Below are experts of layer 3 (counted from 0) of a mixture-of-experts language model. Rows are named router (the router's row for the expert), up (a neuron's input weights, with its number) and show model dimensions 128-191. Each number is 500 + 40 x the weight over its row's rms, rounded and kept within 0 to 999. Numbers have three digits each.
After each expert's rows: "comes after" lists some tokens at least twice as common just before its tokens as in all text. This comes from a sample of Wikipedia text that the model never trained on. Tokens count by the router's weight.

# expert 43
router:528542569514502500551473409373480451486528540506508413529519485450455507538484459547493564542520466484540442493513455503493506511467487529580535446439519532532485567463581539510517493527430520
up0:557549489461479480597532497457556510469505499525462537551492514480448539517513516459459506545527443508611519500492450465544536468521409515485498492516520503474446470544564477495532531502437539
up1:540521520544471511475497498475533582449493523508529515451567532508521550516507484519466526439490513535539444443538510565450498495399456572477433553476499534469488490480578515479427513495511505
up2:454529548467492451566403467509521501535543467509530550479501562433418503491495539532483572510491466459592509448561456468496579463480520489534462485495564463513472522514577502524518562554451511
up3:446502491483542504556446414496475470567540505477520435432506506524527416509563516528503514516502416581445450490494535526492602513474611497498527455455534416470492489505500554566415501568521503
up4:513477427530502507483525473521538476464554455530415579452518430468509483494505526512517415536563522551531448483534440506528609476580566461527552493444525511490458520453513535509470498517493552
up5:466539514430468464506478495512487441493491455495559477425435498483533518514482564513550522526484592544531465519480453521498523490479458488478522511456489494510513542523532526535495509496548485
up6:525516485541501436524482461513440467494546517497502576431522412463464389564527543420534539531503510457447470472529470508455461447527496554544516456528482526551491467509525529384469469474469514
up7:402540524497431510479459480484473501518455545457455493550583484505524495533467457497464503462502469506508487485489422520546493527526508449634456438482470513491507449455575548583496535457514512
comes after: "-", " was", " (", " were", " Binomial", ";"

# expert 6
router:519504527552452548565481544481483479451526468524473380517465486439493497514536471491505521461517479536536388512466459530545545485505508546484535452488500539497422609448511522499492477482474551
up0:520546495479437514551493523494508482490520471485529493481464491542528545467485456549499575566508486533620472479533493502480523490561473494463511416484532480522521509474419531533485539479428510
up1:488488485520535482490546557539495479524474467486545449471476519492537568469504473494484534473505528458523504539475466447494490524493508493549430514463433568513503494500452414540487529480521524
up2:556481531473505535521479469492509435524402512451512469585509505489506517480499527514476543550486497482468451491432448380450559466495507476543564501516526505476448542545563521548505515518541493
up3:561454437468563521435489476511494518456557513587475479517525524475515557505516487529494518573556513545463451587503557394497495521469440614467527501497542517524517544566493552471517481426472548
up4:524480540505476563584497506506519460430574557466503548535437464469600497457514502459499428560448493546548480497469563380456524579468442542505518493516499494565411467462459519473527492525519493
up5:497479470507485477408469473501552521525601494544456410496518535461523532583544443492437510495569534471444428566487465491530454584525506472404500574529501536560503522529460547527513518507506537
up6:508472570468480514383488474444461350486437524576487479555526556519506625501430483524523463467565513533505451503472496518539521595552515539496461502378477455444538499525462461492441539480503570
up7:471524534465527532534450583410573447395539552471559524561499463451497529545476510465484487531516496479524490503479491475505454599554529506499484515474499445500527491490530508507458419451522493
comes after: " the", " a", "'s", " his", " to", " and"

# expert 26
router:506533549583488537444530475538594508495500483534420434546491491469506476477506382416541472457549496513482452442477493495510507488447468499519480448497530513503458555529482483552540477435474501
up0:518539469507475519519512536487478530484494577445474543472585436542596482519557588510468518478477457461472570511453512487534476519546507428563507496516514496477512423430403493471416465511509535
up1:468494479638508475478453539520523517488492491514448530517401535494552527500471483474470532490514406537547525446485472472503477517508471565478444433474478447526561562458480487402541554505442474
up2:529448523526489565533570562519440558511372523565500506554454470518537432517519558524488438519495451564477468524494568498533471497507457478428509529548522638509451506520551445530517436485570499
up3:540488550514424445539462456495549503419489516454469582524483550479471471530535473457514499520523574478505536475504485461456496500478540509492447424559471473439517496529465445487506476479469512
up4:536514560505491483498454521473535476506445491527428506511518546485521486571534496539495551446528536442607527539510567512468484493501507517491508511555510501476519527505465464490529498502490465
up5:559476608533514579451480460436462505500517545529447483446491512460501527489518522502444449553529575533410559496562481552478529537466468442427522449544504497440523517446465521569501509464545519
up6:499536487505514613547441473521564473443545542546436500492470571516448508469456423499519525560535480504427582478512454515522491556516530458509501478516522531446486542541515496531469446525471512
up7:512564460537548479418532505460545529491453497513503456539519525485540520482554509479472537508535539517533614513538485456561551493509516510510523502549479572534529506521499499496507569455516459
comes after: " was", " is", " be", " are", " were", " a"

# expert 5
router:542468525546507515497439440443462485473506466526441469551468471454446512551523461513479487520476485512507506484469488533502477505487508533486476500472530511550461511533448550470512512434477538
up0:511499567543505463471494482465531485526478497502513495449452498462548456542511532528493497493479515481552496500485462517449567535443485569548456489425494487491458499460557511418496500444513549
up1:457522493538439507516442482539512540561490525498549439529444502499449461501477589457386423516465494534574523528487485390508493535502540512529548421495497553507487483513408504493563608462484501
up2:526473435500451449491455435509437487539547474562483453495576478432554505590465476440502513466577508459502491438434495443505550490491507461553500465537566576530516475463541564544495497497510556
up3:474503494545536496492497544453500475511501524496573510615519459523478544503531516470510522513482521443470473527497540502525478423442520517552501479582481450462518504514512440533535519488472458
up4:589498523476494512517514505552512503483501465499492501470508555442518476545521396537556484482488426535465517486538503547467492585471541487500467554506531498484518519506552505508518466512552553
up5:483539486474500562506534499469522516419447527443527535497509438469487488501416526510568502440567454480528493536449516558475494504529552476463454464614515443465471522551453428540533488493457465
up6:543501539590484456466484577369442522510528474509512522516481565500535473508501448517566427460455527459435460464450510548491473512536482502499522476492531496476479464550476510480546553517525534
up7:480521510480475540497497496479537466413491522486426500495532477459571571500525495492591503533547485503533499527555502502493533566472530487498520575469533496558450557542468457550484510508462468
comes after: " ", ")", " 0", " 1", " —", "%"

# expert 27
router:523451527535460550509425435485487471494523510522460417543506508462509500518553517393523461518547475479449485531505492506530492540520508495510541496484497491540504517515547565436459445489461551
up0:559508524440456543513557513517503501532462467461516425462562544523535498527524442419497477435482483560504531542544484541500540529477457569498512509470433529515460530487470491459496492533525449
up1:537511510549432514583566543554570535487515455464480454489529423460473504388473359528518482487469465489448518480527507588520457424464478496458490508438483482552501517516386451418472532521460469
up2:506449502495502489511536536525466530514517504560469548496530520507477531478504557514452563482505528503428546538484523469503522483495457480509532459509517452491571509547545558484521563541579498
up3:501485546548485544465495504544504496554515535495407418427509483557480521580445566488554567574495438509490513518519552448541433474472517554527475530481564585496449510502464491415486442536484490
up4:509473633456532492519471474473578472558484475489509515448511542461473540586484458454511525476528496441509475484506489501509484543547551521523513503427519453496544525434466456454508469563449476
up5:441500479517500500523481504498455506413498532492478527520541510503541480503492555446474502526428493469469516519490563536491459387509450455608483527578494515472500452545554502554393468500457534
up6:572492521533514541500526535480564466530492447463561451444480439537510515431503525550405556571510489476449569543463492556502484492538444569467495467512502518508521470526424464465522460527502517
up7:437540561558438568492545529420487515460598487462527538419423519506505480469503568564532516571459467527601498444471512495504568463487478494505526519522487553477556502517471552530437406450498535
comes after: ",", "s", "),", "\"", "\",", " life"

# expert 15
router:537566542493522565493500483501491511468550446515426423553509511474477494552530467543535514420502484463509502459480514537585546594481537514595513436468554490521470501502502505420512458504421514
up0:433480488512472496548514480549419555490584553597468429484424536496466460512503502467506476495562422511516514437502487502526489556532520502498574552523524455578448469489587542482511538452512438
up1:541475488462530513471478473536454493530511485443543522543458544469537483502515457542531554478453510456550509462483522447438521486527438543479476570421497542466469570505453580500481539550486489
up2:514546402521435517445498482491440557577535500441460419485470486490514432453507520564506451525516490477547490467451478528571486427529497485544516488450511494579529543478527461419505530533559533
up3:464563511455502442548446546445474513510606441441532518507481469512516549422496426465467459493501500490536423519546528523469505485494501484538464490526503478577495432518457488512483587465472529
up4:566447561458462507517513500544520536479533500562528510556492528532503489501486536574472541497439510477429426502509546536518477539539558595512586432528441495511492498476521450448511442502485469
up5:541574473513537487445506570479489518534525522503421457524516474493571448524487475526466468499487554432517472540473508424479444545442456521515464464528555512494508537540509527479483467540480508
up6:506539538515438467573525572478486540566524428552521463494576477523495510442535435496511460503490527505511527492535549561501509469443571510556527472497516490480458519527565524427437474481481406
up7:503507563412558485513501484493470523583450502463535513587532499525435466454515489476418459509527497524479469487517461471561444513527511545448514523428533487460543468449539460437515499502465498
comes after: " to", " he", " and", " also", " was", " who"

# expert 25
router:544490513529405554477477521493523524495530499513437450489554477503524465511517433452594510505506478513519459484520464514509498524458486566506491425501522552449450557567482459512495521474460495
up0:532491486485434527485472469459573528520499537521507495498458503452466577487525568503489405549479513563561464539494477475493480593485552509576428477474531516489504577525536538512496585515536454
up1:495464551570476499482435518496503484450490522555509461512476436617508399465500430525460535479489468425484446460539493451530565502436535557435465524487469484526486519527489509465469437495503503
up2:511534508493463554464542494543499516464529482490496435438509532488510538439504460505484468479492389514541512504570516488491492448503475418529506457510411415451536425486425493499441532478513504
up3:557546512496447444512497510500429510501514491548544531480457429510474443472496531453516565476541461477540495459483566497440535507455498524522472448477550517452495548507517470472462526489451482
up4:535481558602438433479542459535483449480459473499456530506526507512459502539521468491526520492531520510485458502517550418508564482582463493509569471502543537578507403501566515481479533557502477
up5:488507568515539568462475519486474563492444446467518468442505491538476523526573458428522486537464536511449419486550537454493520552497473434551552499502441491469489563508568417459507440462481474
up6:499515489508493529429488490501497523579504467431478533551451447434512541515518515490487470493514458461442444495518481504464523493498586511553458457502518516497468535431571477547492538446487507
up7:472524497589498463500526542466464441555550451556458464546497484556445479456535525498459473561498441468476511547537472550526514524468546506533475487543428495502559471530540548510562564533513450
comes after: " the", " The", " a", " of", " and", "The"

# expert 0
router:496420546554527517454449455372471429483467510530523522533515534445485490510512490592435438524505502525535484513444477489551585501531511496467528463485464521598495472475559514516502493455481525
up0:419471514521482545520510479508504479527506482501500487597503509549490498447516499579469491429502487478545491582533494529434505401495501477522433472504447567445486493462474533499471513441527441
up1:519434509469533535507528477519441493519469528449475470476434453473555577486534482459467497473527502576509507537501490518479490514487566485517476487478484461490545478453538533423487512494476491
up2:535532454486537451433523464517454491482454473517459575500506504548537522475502508486437467528542493446453562584513527448517500492459525538474588554544516469522461463532513520511409505494509508
up3:550508536532427466445508534464440501501493508460506461447502474537463468527513520433553469416506469498526517433459476566559513461538533539473476501424502518514452538484483497535476503516523511
up4:493503495508544586490553464468491542470508484497438539492529443439524541474531544423530506513527443479454479525553420555547492514414528517482499553510564506480513522482443506597509542492529464
up5:478543512529557507462510465465486495516496513488493488564524496473568540522545485511442516582451500524416504454508506531421579471526561473521510514560529492490472468512459468466537501519491500
up6:472417482490552517496569588455482491568480435535421518536485443447500518445444585521456456508547547463522471495451598524506554434517464472514536525522484500522562515430471497524483452400447443
up7:469498461484596440540502512517482512551461449455496473503539485493494408551524492566532456549588489476542510514451475444546467501467450510583528426473435488489452456563605494426503491459452528
comes after: " |", ";", "–", "|", " (", ":"

# expert 38
router:540468526584454582473454488461494498461520509501412519538558451481502461537528429502563540592465453530477443436480501529512470537504552480501482457488496496474474539507462507543521476507472518
up0:463504518488474509451465421489478528470504499541542522551516570456439516512414490464507555529466555533542535485486561496432470541431471504531504551531488497484462493476475397450508553470527572
up1:482527480501470551528534487542503414471460483569455536513520529518488495480510501537491570556447496489486416466523457506513539475578495454536502499489465432572489593506463577553534504502463456
up2:525475498517519554476524514475494511476536526496489523580530479447453494544495537555473415471453495494508513542510437514499505503556510462515470488498524448510552499528549472467520447569495453
up3:494531546444475503491447503563472540488570418546556483462497484506414523536511414503516473442513495572546527496479542491496523558452551490489537496457592536486486484523487459508532519503498466
up4:539470462503522563521535506515490510433452543486573541470587551478429434537521514556449396521450439549489531538520434544541504516534457534533522524494545527489520540481558564533487477481573520
up5:551467479517443532533484456457531506469448505487491499452582489496575543437476548471516485474431443468502551512477517489464453476506489484515521473499539563501506491511482571482517431513433508
up6:497492525510467527517477461499489539472514445471469543557493503527506583499434525531506400522583497488535565497558468478462537501456515483502535538451536513471541504515540485504506583468559560
up7:446485483436454482460522472489462498512504512509504501512567424442537521493594474496615502546536536464481451550577430411537558533475506590471455486478487427536414533467545497477548480418492477
comes after: "-", " (", " \"", " the", " of", ":"

# expert 32
router:546483489511494527560501476472484482394546504506472503569525412470506431532521576513465481533539495520542461575493449567539454540489481493441527461465509463465502479456528565511423503480534499
up0:522501447458525494443381488512465552478546491481460414519514509482522459515469456531516484516565526517504557431605499517560469519540491525427512507496477513554462463478512550513533473493542562
up1:573510483568562554524485506439444435377510476580524418485520460536561483487490566537465566558438570431547440556513541496502460437435496437455514606515524477466504501434515542488475495477485547
up2:501496458512532507448537485480497575567519501581487584510525473572440466526449478602520551521511511397552484529434556543490436608527450474459407571461522472498459528525460489410446534448520504
up3:505423459506474503528497481501510515427427525528507517482468509540546540499513447480538526467391516423490554513492506464449437480481523478522459535462490470506520512540402508489581421502497428
up4:521477428513513547539582495579497521496500480523516561582574446497550500518500439513512535500570539523582493495514499474554488499492437523555506426408571551520550489460498409484548551496453493
up5:568466473473509492482476481492462523442482542558455456454530515382479497508532496560507435506504519465374462515480478520483493516497530515578469456516469533493522483477448519543477468518502551
up6:423521548501586516487454501523471534518505503419494499464493475448437470484507448501510553520466456465482523486503509447531560426499520462509476456525490481566439572475542542538502443512452504
up7:499455454489449449536511489387526525482523517426534496544444457502427489498502504500500558538579476527463460521456521499524527443524494561508547514473480542478595513529522533507461563477480501
comes after: " |", "|", " ·", "Personal", " Total", "Scientific"

# expert 29
router:540517557502450473488517549427515405412533485494492506572517444495429525530556494462520547486511477486526464483481459453496528492532529534484538545381581540494527517549560504437499516488452484
up0:523464494539520523464442487482528532395515488544500511514491454475496479518542512600471468521510509610524588551515549506449559555509517489459481514489508522535560519467485544469407467440485514
up1:437477501474582487451556469490517539462467477484454416515549422501498438478479430434483515530494482511545511457542516523506469538458500487480460474476440494489445478509491443475515522528456431
up2:557485548480474525514539473589506538481558381539420566433552496471498496561492500476554498520486459471503541506450485539445530490547526495573508488507474522487504507562450524482599539536478488
up3:522548527503533463541616471462508508427444441576431538439528455479483569544390552495534510512433489447545504511505513483516473526460460490498518506501476503531510452515518419496542562506503447
up4:510535397445540493507430484478607515498528534471589460484498506476497519409591551542531455491546464505472521467516503557472454474498484489443428492539513503497495523487560413465522385522522558
up5:502489549518513495441598522520530557493501468526516487575524556516469513499472492553489471490605451471431468493491495464521496510526497490471564533569526516483501502527461532562545507518474460
up6:432538553515540534528490442531478536524514491478521515553602520488548473528487580441561503538519485428494593451516535488503485488500529471480497479414537533435481478491472456478588573477554538
up7:567524521538526482421503526506557487483506477538519547508570552584534527535528448471460542427550458465439530500551496470449458422511474471545457535513495493550502588549485486527530462460534510
comes after: ",", " in", " (", "–", " United", " the"

# expert 36
router:558463530500483516337498475557493518541495452529547490508448470518471495489509424538453519470527486537514461579434478521453508542439505486484498447470569500497492538480411460499485465409500512
up0:478480507429531514438506468526519493487452526486461482503492489532482554396516511584487603548504424532448509493555507485535568495488520512488504449547551567532526489530411468436527516533517462
up1:483519540528480440453424442476447534472447408497574514516448509473441521525506548465502443494587526467444519552516457489519501488470533544511495455513480467519512510451432540463452535539450462
up2:509492484475506513495581477507494536500489453524507488444480484457454446506476522512505532526517476486604456518464458465448477566494441557501597537500479440470503483494534511497509456517394495
up3:548529526486474501441445458527489461530531482463530518437534491489491525467484513528526540431419526461494507481526486478471516509510497516471531457517504520491476534451531443445468544525503456
up4:534540451531480494407518471514560551520516461509508504450542447515536522486544504542514509484479545496422550545485473543505470596481520549463536519502455520560506465409510537509444531469425549
up5:463446521503472552444455484444452552463499571616487530460455486509501551560450508532471438529525520447468598492471501484518477550478491512492429504452577522474465477496534462492461523528518551
up6:498561508474507536481555461466518535490560449561476515597486490455545483495501494522448501541480551490440522505535474468514493487433395524478547496501430519554531542487437569516515492489583517
up7:601499471540486569493493507499521507448545503520457534434448565486472451430501515502461493550498497501548528578513546520476490475489492533529522477467544460516530481602497492494480428518521503
comes after: "-", "°", ":", " •", " km", " UTC"

# expert 44
router:526546555566501544524461484518535511462524475536423458516511513439481476551524553508547522413529491543564407523482499567590513517528505521463501517469457574508425501432498536492418503460470523
up0:495513512513475450496492485490577516500432519480513467498463479491477444467490487543539549518522477515549502492539523601572497534515457583493529472488547519516522515452457532548548492402458588
up1:509577515444537517484457553497505504494590412549476474461522550437463501477559498500539555513492487455498513504526553538528507518527604487489490524455486425509491431481570517505495504465540391
up2:495528523437555491514496410523553506459458447443567458470455611448453455497492495486477520438492537428520487445510438439466477494512551458520538524517501547488593457470494508504553466527486455
up3:471519494449480554552526512494597438416599544449490478489524481556476478447527512471537463530444496538479526473505437434461449467551481460516502457556418497499519482480533447496494444474453521
up4:504468457481471573520566464467478519465524526530434534511498517464458465498497448551507546475562469488449431585482520523535473517463471497495497510460457461497543489538483555465461524518524574
up5:447498451405483598567498505511447504471497488554494443550539498561518504534541566495510520527440551561484501493537503503450518497439526583517500550498539450402494546474537571466481615489502524
up6:557474438457440512537441492453548535554522409495516486514517472459509525513473458543490523476467458554488558440511505465508592500433517547491482476566589580479461527481491462422531532526472596
up7:542504504505490544553480454491507455509476493504460450475426424487523498502486509525471534480460502501483469443474469514536466490524499533521481481489489463468524521435508531512496446459509527
comes after: "\n", " al", "\n ", " non", " co", " anti"

# expert 39
router:520573482529450525535428480436438432461494504535490553518459481494463502500515446545437496449502479548481536473497497472550513493522510498508490440469571476545446449506511519467492474429488550
up0:580426473510488456496512512509550419469564586559479477463529516502469526465481473494495461515482541458492519512543513514541494568543545454552568482477539426551482498520527545449493530485509425
up1:504532479556471523578518508539456445476469526486542500533500543562521559525534548463555517562538541500484466532525542506472486523522577520502522462534436440508536470448429533523456483528471508
up2:452577552464489560439499483557564492534507469505505561481503512461587519470497452484470516487418567448373521517495574528546460580436575513477541452510552498446453501457498490488491539478520440
up3:502512545528459516548548422586431500547497567542474441412462480531493457434500535500471503483496557512534587509523473567547484546495462532479517451473531458531530473459520489521488484430505527
up4:502447504495518525543478471536511460548464507509517576540479477534509566476534460570519459537578494575502419475512491476509464478494520482478452497500389479526500518453508488472469501505422495
up5:514523525486560496480535475519506505536451501458549486486509557429479471577504533473495547552506499586546515405450566495478482447580452471482496520549477472545483436613497493446525540494552458
up6:495562517591522589600456504450452465493457559516514477506530525435502557490463514487558572520514490479535524512437453545501518550472476473449515456479512497473469630493468483479506522431476485
up7:557478500482478478468519492399494462460469402488515471470432486513436520477525438489542479520509580504493545512555479557501463497480613461491505500488550535449469477530469482521462479506562441
comes after: "\n", ")", "'", " bronze", "%", " such"

# expert 35
router:552476592491457497491509513488466494470540473512440472625477498491498557558528469570451563493500471479520435535487465499438499488489515552452542497546529511465485485461464501501377477473483536
up0:520398501564492494456487510441498473466589534568536480459484466511459510494481482483536471548515468539478522459508527589571503598521541446506530505550514517508455495505498527480467516500487575
up1:510495539463509514513492512515546491525548458568543514537576515420494513522528453550513499536491483508532483440444514458532551450451529507518525524512562512487439527567618441500488466458521464
up2:500517475453514508503477416592483501570475530484443466455491552427531469463488487498468491521517524477573478480567485459481496468426478504489526519486478490457525514503581507503430606571481409
up3:376496519479533461504488464595481504507513509520525501457551514518429532476533437524539548585515541492531485469525517514444504485486485502549481524432530444504465552425512498504538524491451481
up4:489476575491476554522502456420473539473555478532515477461499502521495463480568531504437489554469489522580513524477496461522448500509485463504555510451433457512512561564413492453501490528500469
up5:475449535499499526557522468459482470583451544508472576518496478596483534480437545476475539552480509490549506514496470564521535504532513538516534542510488471447503424557524475512525553519494568
up6:483549454483489481500522410536549462528503523528524473450515485457570534502512536471463500518441541458518491514460499552510461448510485562527451492488486484536527559535476493480499457522562503
up7:536576576517467522494521502488442432507472517475466505495516543487490520498471430549520513501510487531493467476440526480523520522504449493406508495602509496479529523443493554531476582465566523
comes after: ",", ".", " in", " In", " this", " that"

# expert 45
router:525474497548423580537485497413609499465495482517463509534502502477436454538544444468451461513507463545471384578484512501518520571435500522542499498532468380479464573496484554356500487499518518
up0:418545486509533531512521524421551513489455575553538529514483516536515528496479595525580493463527546570514464525425516463539552523528462532500513513495480523485504457509493566432492503527544584
up1:452488495480515504429490500466495454518496514542536550521483441577456511463444477464470508541549478484484487516452516580558465530461510479562456513630539503475407524553519486567524495426503487
up2:497480594451503507463534587571494451462501478468440512540475557522521482527537539442570520503483478487536577542444521509490470526454453531523498511484487560476426509539485562508510505543507440
up3:525487539524454549554517488494477529507513514480564467449509509492555496537576475500472458483479521399451459541487481474493407450508555445516530526552526523515516563471511557448483524489475539
up4:442471504501519507550509428538535499558482489471494471506501464559544581468525511495489418526496451539511503521461558465387525536479465547449494482475456457505456469509509527487539493507438463
up5:575494537438555547513487526550500490521499489477471489496476459514531518472487512467437558526482451475489480501469523513432478377506461504545437491488486507521481531529546602459470463468446470
up6:511526497507529482498466502549486472450529468548463517502406532531550528552550520471476470536543448597431480558493521496504460640482464529465502469482550434586520575490462587507415416526495515
up7:499543524570423531544515474495468465529474442528472458532497504484494524506523474597523484454491444528500446542528487510437524460501474481457506458470479470455472496505481517503496427546483545
comes after: " the", " a", "-", "'s", " The", " \""

# expert 28
router:508464544565489537457441503529462480449533480544514496566467509460478501529525469383457531455521469543543449529471461524515610522529535549456498466471521495606471537519475549491515451495463517
up0:502467499515481473541475522504512497553521452468527520502418550546563545531490523528495593507481426505523558484501454488505463484464476492453496540446516500498537502622528530446485481480504495
up1:516477436475455487513584434424562484511465490503469530472513455516522457514485576491505520489456451502505507540522508564495458424450494505470465480514512521540540539459555510496490414486443547
up2:537497521471510509531478540472461526512433461521534456524525486489491530442493560552491443439458526604414458490495512464501465452472496498576549545442504362536522448462499585449508454509542516
up3:467507525478484569550500479431481446527487487526506513509560445477525485522489501489468485497419539558527529534436433565517483555496440566409562532475498496459461496542475492473532512520488519
up4:501499493538493462488493485493490484503542486453525538519505506565529548501473545498475543558446467450569459449516464482518495502498487541528488525472460483538503496472452493504540562455549457
up5:543493505546538516571527411476480559532526500633522483438467459511471470441493482452464490521566471469504544465533502484476522476473492510485533548493423440520538479521555526531497425518419482
up6:516512477548475536484551447509513451532519519439529508491489587462464459511514548481461465484518475526484462465470522542524533580461454484520515457561567462522471514468461472504492472492533492
up7:578497520526562487545457415552550488525513526573434535464493515516489509499480460566466445499487475416500591544525512506459484504557411529475525485415562499499526486529562516530541463479514448
comes after: "-", ".", ":", ";", "=", " O"

# expert 1
router:509436490516462567514484483511499511404505488515448466546561498527464495565510423549505549535515501514435425514504506480555514525469527464521527500469535450512459517509543521482431489516431526
up0:478502520470480465559492483506470469513532485476443559484496497488451425503475536533509539511452486485467485501487510515416514492473550577441530509530469455544504410499472516531489453548575499
up1:589490552485483504463522511534426500441547466485570444496518476502576523512479483402505482488483478483477481553556423615454519497463574447538481475467501548528542488438553463476507488507557508
up2:489497443543536457544446463443509499567544511470531481534518470491518450491559441510571539493487482463486543561478498487418523561433505560537546515454525525525495476368499537481456553505514535
up3:531494514460449503494514517492475530361399523503556470498454472504496479559491480476518459540523484532484498439497503417553501523472439460523491521553506474562539512469486543488507478515504575
up4:545527492527488513429494547486503512508456501556508498469549518484549484487504503411531549449492488473535459543477446541571496491514459523497492522600525563494525488546488438520481528558464563
up5:511548509504529526521486455464468488485559551475468518477519477483514529495516489478487470534429474542404581523457499497539490503426449524522480495478565525526481544530425524469470480472520521
up6:475536452457553442449507463510569468451548563527430534514470530471502462495498541538494440503492442491494494520484566504483473551523470577489486537496498504527444480501493566384500494506514498
up7:437501536529520489549469539493460434523518465560574456496432487496494453539530503499483534464549541542482453448436538548533533545513476549493447564411472475491459445465477475468514454535499545
comes after: " the", " a", " his", "'s", " The", "=="

# expert 18
router:511441508464532538488490477454509484493521556551461527535532448501412459525519431547535506488522471518581481446485530510540513517523535480489509447472516499505498507477511557537459478509469458
up0:493513474541481498508428529584453458542498505477437474466525462551502433539628453474494425532530495494478542530473496501529542463474510485549454550470548542449568446494493438439500435467542457
up1:508498478486514514574507421544477421603525509488456504509422533433468511457509479508452366464519526508460505505511553537577519511580521521482471447460544496535526492559533522433450529467429585
up2:563489468500528518540531495447515446579470456495509535453510552468561525490543490481560455498506451480445445423491519452434394520517419450551526444513539482486495490421569559477542480435540490
up3:449485493453521477489554510519482466485509526470501510580470497497420466507434525485450538567500425507500509470482485496523454523514466513550444497588532520463436538455531502474454468540575481
up4:427574544466475492456556525488494533462523566464487499541536435515510502486530489516516495534465491578469474462451405467519464497435506488559494535500461492466529571490507549513463423545489568
up5:481549485528446559459447506454505559521485508519522560537492538440494488468531488556478504481482524519528535442492529532485536514535487468511539506454515514515473473458475488525558487512550541
up6:521488461516512525542533506477460520519503455501484486461544525500510533492492560529493511534470545441512496449500513465528493516446486491451505546432457471519510593514502542521384512522504533
up7:523513510511558538521474485530577515507518525516454458484497503437479495460524519545528549531523467487511524473528448524494540445484501436452506489552482417486417541557465405508517489534573458
comes after: ".", " it", " he", " that", " which", " It"

# expert 23
router:538524581553448533486467537429448502429477491513479552528471481498391573524494444468515498504500485499438470558520527489475567483483497498511514474492522498515420563477421544503437513475490548
up0:491463474400495460498539498546499451449508414493510534447477457513529444444462424418495566497456408429439483449464478500502495549484457546529496479496509505437420413477524485519480450510496488
up1:489428487595498479556527398529491528449531512492484425463504508516580452451497532527501443510421469519503581452528602492507499528489537522469490491456508503467502505447451454525506476410511493
up2:533541551545498447551536485517449530490503512464494509568543492521574609488434482504432467498439529520435499510449447461544607532441462512562456479494461559532512463488382480548548474492457544
up3:550470510460503550513520535511491519575516491559489598435536482500519542509421537454446508562495508500479488434452456539609422494535508462503478476514438524513449465550530506454542489493515460
up4:553534556495455520532479513494464528511437490455462533515459524440528514545436569471500516575489499535478464458491443450457534449498517581513462520470592587449519484519507479413538482525486521
up5:511520507500420478489504461487447566435527454485517461554496533442449500501508454487456527522527571467494510489518497544489576468423501451514461463527501483516548507491469412496474455473488473
up6:462497474526487535534444517575492491548548440427429486422544532527532419503512505461551588521585481443530499463544515594501481484541480464488488466476494459542493515604482497478530548468500526
up7:532478412515524453414429466493479489425516508506423487538528532513466495502482465453464547507513486576536486513468500467522455485393437461483538509451531545496473482563533486546499543574566421
comes after: ",", " New", " in", "-", " of", " by"

# expert 31
router:516486500549514514427487531523479533531536477526516562502504493481456507508559496455518532508525466482565422476489478466541552453480500509547489438498533524531456491468518537468499508482505549
up0:509448609485488506496555529476495448486449534482499516494474516458493440507470526527426482499524431596524495498484498536479545470501490479457472496538478536462562490574490488516546472529511510
up1:521440470562391534416548423494493418512529495461478533502570461539470508464461507553503495485518429437518476512486484450496499469511534565477579441553457482482485566444482532457550487458493541
up2:523571521451548516459503530512505546490574497494483499435528476479496534512502479491491565464469500562451509485460512398512508568518559553562510538501500528466505527465465539578484470546549478
up3:516548600476455498467455499463491506503515563536506522578504537519544525467482476423546523513516518564483469481511573501513487520513521515494516460474479501543544489529505531472530520518462455
up4:512435459461526498549497447482520478476566524482510569506493434462480459488461546611600462435500450524455495454559513537504440497529583529515426449459470521465492480489420466444460491624450505
up5:512514459476414504478534525481472507441456520586466486573574474532552494522507511488483456487574481527463450452509437551484528522516474451490517465519495504436487480553511524516526509483464445
up6:402492502482475526530532464505558502523502462541492585478508436488528486456507531484416553564481534486536443467496516484513555489487494547413420429447466480497544434504453519573461468528474489
up7:444533578446468540500557522548501446506449475528466537444489451491503574465511465428494516470522545529521518491488435486483504514530479525526486560529497537501532559453486545454507500496507513
comes after: ".", "–", " |", ":", ",", " ("